From a checkpoint of a small mixture-of-experts model trained on Wikipedia: vocabulary 1160, a softmax router.
Below are experts of layer 2 (counted from 0) of a mixture-of-experts language model. Rows are named router (the router's row for the expert) and show model dimensions 0-47. Each number is 128 + 32 x the weight over its row's rms, rounded and kept within 0 to 255. Numbers have three digits each.
After each expert's rows: "comes after" lists some tokens at least twice as common just before its tokens as in all text. This comes from a sample of Wikipedia text that the model never trained on. Tokens count by the router's weight.

# expert 174
router:174120101103155168123171103146118078173141146093161181099155085146169086167111106153144108109123123111151173137163094180101054126137142159123086
comes after: ".", " |", "-", "|", ":", ","

# expert 164
router:139122127080186105076161077147099099167165080100158150109163090170163123139128059146094132125109070110160174149125105159108076152160181182083113
comes after: " the", " a", " to", " in", " and", " his"

# expert 68
router:098102134073183161124172096154100131158150102092146132127146131137159134152082113206120072128120115112161131191186089131109064153187122128110078
comes after: " st", " St", "ad", " cl", " Le", " Cl"

# expert 108
router:134111126099151200104109101150094118173154128086170167088166111184177105176108095202082140096147117099149162162162120129127057123126169128136084
comes after: " |", "|", ";", ":", "-", " January"

# expert 120
router:107100178107176135074119128173097106169137104102143179137162088151175064181112090154117103126107109089136173160154108166096081145161179117133119
comes after: " the", ",", " and", ".", " of", " an"

# expert 155
router:144099089097169119129161099126082124148177111069145132115134129158128089177095062141085129122126100135186133185129107173121109143158137130121138
comes after: " re", "re", " pre", " per", " des", " ex"

# expert 133
router:169091102120184123122140118172091071148150123112165149099160124133171137145077074184100110130114074131165172156156065172111128172125200159077111
comes after: " the", " he", " a", "'s", " h", " his"

# expert 137
router:131120096063141158117181098129082110142138124079160176146133133117168097209075098134104109103107094093153133173165102171127113162183115133106126
comes after: "c", "ec", "iv", "p", " inc", " dec"

# expert 118
router:112091133115144172082173078148116088175166087088181122108155099179163069130092142160099158114120103100157142132139123162110094162165121174131112
comes after: "ed", "ing", "ated", "s", "es", "ue"

# expert 107
router:100085100070162147119115140141098106142193149072172136105156102169170105139068117162079136104134095105118132175178096139122103154171181181118094
comes after: "19", " ", ".", "18", "20", "–"

# expert 88
router:136109151081159168103139125140095116122168098066139162074166075143138113140102122176132068139103057134154154180146102194107132167167196134134091
comes after: "\n", ")\n", " |\n", "%", "ation", "a"

# expert 121
router:143112153104160163085159147189107112178191096113170180130165096140158076159149098165113108129149106109143138132158107185118118167151193119115092
comes after: " the", "-", " |", ",", " of", ":"

# expert 180
router:146094136112197121130161115163093067138131088125178178092158095135199142151096092168121100111136084069152151148133107143106120131166146142119076
comes after: ",", " wh", " th", "ow", "s", " that"

# expert 66
router:182125127110175172097090088173109075129192152092148105092174112146176085159100103165065050096130087056175143140160128145078093177184125118119108
comes after: " O", " E", " L", "O", " N", " A"

# expert 156
router:127059164101171200100121105154103128196178133133155157078128101187151077184123100150125134151112100092151146163129120187094139123175179125070080
comes after: "\n", " S", " s", " t", " T", "1"

# expert 95
router:173123113109124160147191109152073109150155117090130127066129087157139110183081118140118162125134067121158149169157109168107131160150154127127150
comes after: "v", "is", "ition", "on", "es", "iv"

# expert 86
router:149090098125158137113126098148095114124141073077118113108143111182160080146150106187115106160116109097168172186145071155109121110132148156155146
comes after: "l", " l", "a", " f", "ru", "f"

# expert 78
router:122108141089154133088153099153111109159151119089188133114185061168166104141127108143088122121123089102154134148154098178095085129155164141094103
comes after: " the", "-", " and", " a", ",", "'s"

# expert 134
router:105099139127164153069167119138075094146143140073189162084151110175153087148101128158063141105103096054152170147168108129101101171157130157132117
comes after: ",", "1", "s", "2", "3", "4"

# expert 64
router:138128158095138190084105117161097108151169143109150126082161072178161105138103114176144117148150099112170167179173101190113140143146153129094093
comes after: "\n", ")\n", ".\n", "==\n", "a", "i"

# expert 141
router:156099117067173125141163071140090084142124098129160142097152089151153099125120128182119094088118077099158153162138104138069092184174175173086104
comes after: ",", ".", " f", " be", " was", " and"

# expert 158
router:123079144108155126116149101153081074149167111098182160111147114152140090137108121175114083123140073094171133137160123158089101144180159169104067
comes after: ")", " It", "ed", " it", ",", "s"

# expert 125
router:131136143085173180112122104164106090214161096103137148123174102190174118196122122152110142091111074089144140155151112144121128184131111134118099
comes after: "at", "ot", "i", "ic", "ific", "az"

# expert 188
router:144075122089154175112125075158098092156133122091167138098171085183158120161126096175090103086146122091170143175170083138095089121125157124147104
comes after: " |", "|", ";", ",", "\n", " /"

# expert 111
router:115111161116154187100157116163107107128150089116165200110154085169185101177141124152114136110115101122149167169159103192109068156136128145119081
comes after: "0", ")", "1", "2", "a", "3"

# expert 110
router:130083191083143155067100090136098100157124110100122173081125118177150081158132077139097091084119090091181118152155109185128097143124145131130097
comes after: " P", " p", " M", " m", " f", "P"

# expert 130
router:105121162093157141084150110159087066128145122115157183137138067120136108172131132154124127119142083122174112147160087161097073147162187157098098
comes after: " |", ".", "-", " p", " the", ":"

# expert 114
router:143071134112174142078171102172095114121159147126149153101124117178161090200123110169084115091131120087187180133144112204075116135155163177118137
comes after: " S", " s", "S", " W", " R", " w"

# expert 101
router:151100100094154127090118139173087075126153116090153149116170121160148077171098109118100077065130069092165154168124137201113114141161121176121083
comes after: " An", " c", " n", " an", " im", "am"

# expert 70
router:139068125114147128082124130174111080104137126123131150099171091153128063186077092169088085120081070077152149131184107166092098156164147168142114
comes after: " J", " H", "h", " K", " Ph", "J"

# expert 89
router:128105157086123133118157117134081051130123141098123168082163127123129084179093081167127131134122079092127143169172090158088129169160119166126108
comes after: " J", " j", "j", "J", " Ge", "ap"

# expert 80
router:154133117087139147066104059128098109112171146073129134114143152139139111172090129141112108070116089084152142176143104125112091136179122193129117
comes after: " V", " ex", " pol", " v", " qu", " in"

# expert 191
router:091057158134175165104145130182122074113175119137120150084179093139165085121074130153119132061152107092155164122164127176083120143148145165134105
comes after: " B", " H", " M", " S", " W", " s"

# expert 91
router:100105126092164155084155087116081120190152136098162129102154084146146104151145109154123120060109112109172156192154106160120099127147198173121124
comes after: " (", "==", "\n\n", ".\n\n", "-", " \""

# expert 69
router:140132131097196154104151135136100133207146107124158118075117123197167124151142107176098140085145091077125156182163092144129089154165172147110104
comes after: " ", "–", ".", "10", "eng", "oin"

# expert 167
router:114056124097179162086153121142112103163170093064166149098124110155159075162087107155095126081113092102159156137162122171089109122164172168133090
comes after: " ", "20", "19", " (", "–", "8"

# expert 135
router:151111160117217134115140113149106116133166081128168135093174094177164123157109093166117082128135103085141166159161113143108090150136199126085088
comes after: ".\n\n", " h", "y", " the", "0", "W"

# expert 162
router:149098157107138137122109074156065126167151122122130192125176097122185120146090080147090085127109104118165146159146106149096117165192176145077104
comes after: ".", "s", "es", "ing", "ed", ","

# expert 132
router:124093120108159159095171062133111089132120080097132142109134080112195135150071080164126078141111103104164150140177089134128065131159125117094087
comes after: "l", " cl", " Cl", "re", " Bl", "g"

# expert 170
router:135117126087183189081158103161077105130169149072156179095189104150160092147123107136125139107145120088166164145169117182095087153132154165127101
comes after: "-", " |", ".", ":", ",", "|"

# expert 154
router:185055106110154161074167092138078071136130108102159167104155082169185111146132121161099116098099074046171169163148107126123129137171113126133085
comes after: " g", " G", "g", "h", "G", "l"

# expert 139
router:137121136086158172073139094133092072125147118083124196130120134189137119139115091138099067088108060074172140158164093164104121173115124141130086
comes after: "p", "ap", "k", "at", "ip", "ri"

# expert 117
router:146108102098191183093120143154115126152139094088136128092161136154162130183130071159080134066111150087135152147152070220115119136167129193113109
comes after: ".", "\n\n", " in", "^{", " c", "t"

# expert 82
router:106114166101122149100152101148081073145174078069181181086135114158176109161089078136110145102106097074142159178146089135112113131141124164120129
comes after: "s", "a", "er", "es", "ia", "ing"

# expert 104
router:169083164083153161069141100160092126146184113090131135086114125166160146172125115146074074070128076097161132140173104108074100159118109143081108
comes after: " ", "oc", "p", "–", " (", "ul"

# expert 181
router:103150144107183161090160092162101105130171116108173161113149092152133141177125128161139072131133107112160163148141099156113112146162147146073105
comes after: "-", ".", "|", ".\"", "s", ")"

# expert 149
router:118063156099188160097139094156121094178182122083163146088125123150160104145107098166085131107131112055194149177157092144083106145154163145105091
comes after: " ", "A", "S", "E", "U", " U"

# expert 84
router:094090166137153139033136105163126074118139131095171180102153098154139088144095084143066086084096109067130152166169098139106082147154148157127083
comes after: " H", "1", "H", " U", "0", " M"

# expert 74
router:134120087110155175134137090154086120181145090088167152100167119151173114115073103142101135078142086099176156159160100167102121144196201157088117
comes after: " of", " in", " to", ".", " for", ","

# expert 163
router:128079143122179164108155095148093100132171133134116162084157127148143097154094066183088121096103100097193143164167063154121125165154131154123133
comes after: " w", " W", "w", "W", " m", " pro"

# expert 142
router:141094142099133133082127118139094115139137113092163144123207127120145073187081116147110081069104103118154131156147092188077068135189143128122081
comes after: " c", " C", " Col", " D", " col", "C"

# expert 67
router:115096142120173133084134110153097084127119114096170169099144125183175120163096075144092124106125103102143159178171076135113102151186136138135084
comes after: "0", "1", " No", "2", "3", "s"

# expert 183
router:118127132071152192144139137158071087179142076121192150107168131163157123148094136140086086081137057100134138185180130157121076172161153137102119
comes after: " of", "it", "or", " on", "at", "ent"

# expert 113
router:130082149118167118143156085166089110180127072105188157120155084151158110139090108178111110130106070099146138153161110145080104181158155192116096
comes after: " it", " he", " It", " to", " He", " and"

# expert 123
router:146093133122169135115157138143085074126157124123145102083118101189161088176089120165110110124129079057143158162175088171122094139140154159118079
comes after: "ar", "h", " H", " th", " Ch", " B"

# expert 109
router:155104144113152170058133095124101125125149066074170166101140096168165109151084117158098106097148111123151174146158131176097093197127196135102117
comes after: ".", "\"", ".\n\n", ")\n", " |\n", "\n"

# expert 152
router:126123136122161181125161105162073108193148134092177143103173095174179133161119067183088117145137127111187166176153099129106073115162154131111086
comes after: " |", ";", " /", ":", " about", " were"

# expert 144
router:114051125056100197074144067147090113174111100092150121085162112172145089174134101194116122092094097097117138197160122136088098140160131110108083
comes after: " P", " p", "P", "ac", " comp", "p"

# expert 140
router:118060156100119201094109112173138084151155087118129135099167095132143085189129099161091106082081106105140166145125110160123133158101144171088076
comes after: " M", " m", "M", "m", " min", "om"

# expert 106
router:137092140078132126110182077154128104181149063089172167086147049149168136148135097134124112111123097103137179130163098187129071166145154155081096
comes after: " the", " and", " was", " to", ",", "ing"

# expert 73
router:127127114114174192087156101141109121150129138115166149109168102127184101133135084177114120091140141121140127164132077167115057135145158173120114
comes after: " |", " l", ":", "-", " the", "|"

# expert 169
router:107120110086168142089158085148128118185168136068141159113182097140145101171133084154114080098143081092179160172142120173146113113141166187109107
comes after: " \"", " (", ".\n\n", "\n\n", " =\n\n", "=="

# expert 112
router:143105167114143162121131076164068086151188131116169142094125103161166104143100109176073094138133062113179161133145119141101104160148132110065101
comes after: ".\n\n", "ed", " |\n\n", "\n\n", "ing", "s"

# expert 65
router:118095144072194170098127123160094092141136121092199163087145123197161109168114124160097124079121124071129142190180081142110112154140143175143085
comes after: "8", "6", "7", "5", "19", "9"

# expert 173
router:126081148074138130073137111139112082164141118117136142091176103146130081125120063130112089095135104088174145154157105189141126155170128181146055
comes after: " K", " Mar", " C", " k", " c", " M"

# expert 175
router:130063122125153158100161092159101105144141137101152144104139126209142073144118123166087093090154106092173164128165122162080104127162175142143130
comes after: " R", " S", " r", "R", "S", " E"

# expert 161
router:141132121105138173049116078150102148176155143084145194095140093106136061180098083149113131120117114115168121143149127196104110127186147173104075
comes after: " in", " ex", "==", " In", " ad", " King"

# expert 131
router:120061157125140147083111127159108092134163131103170156105159126160120059173138082139062139093120100113172120131153114189079097156165165171107115
comes after: " D", " E", " d", " S", " e", " M"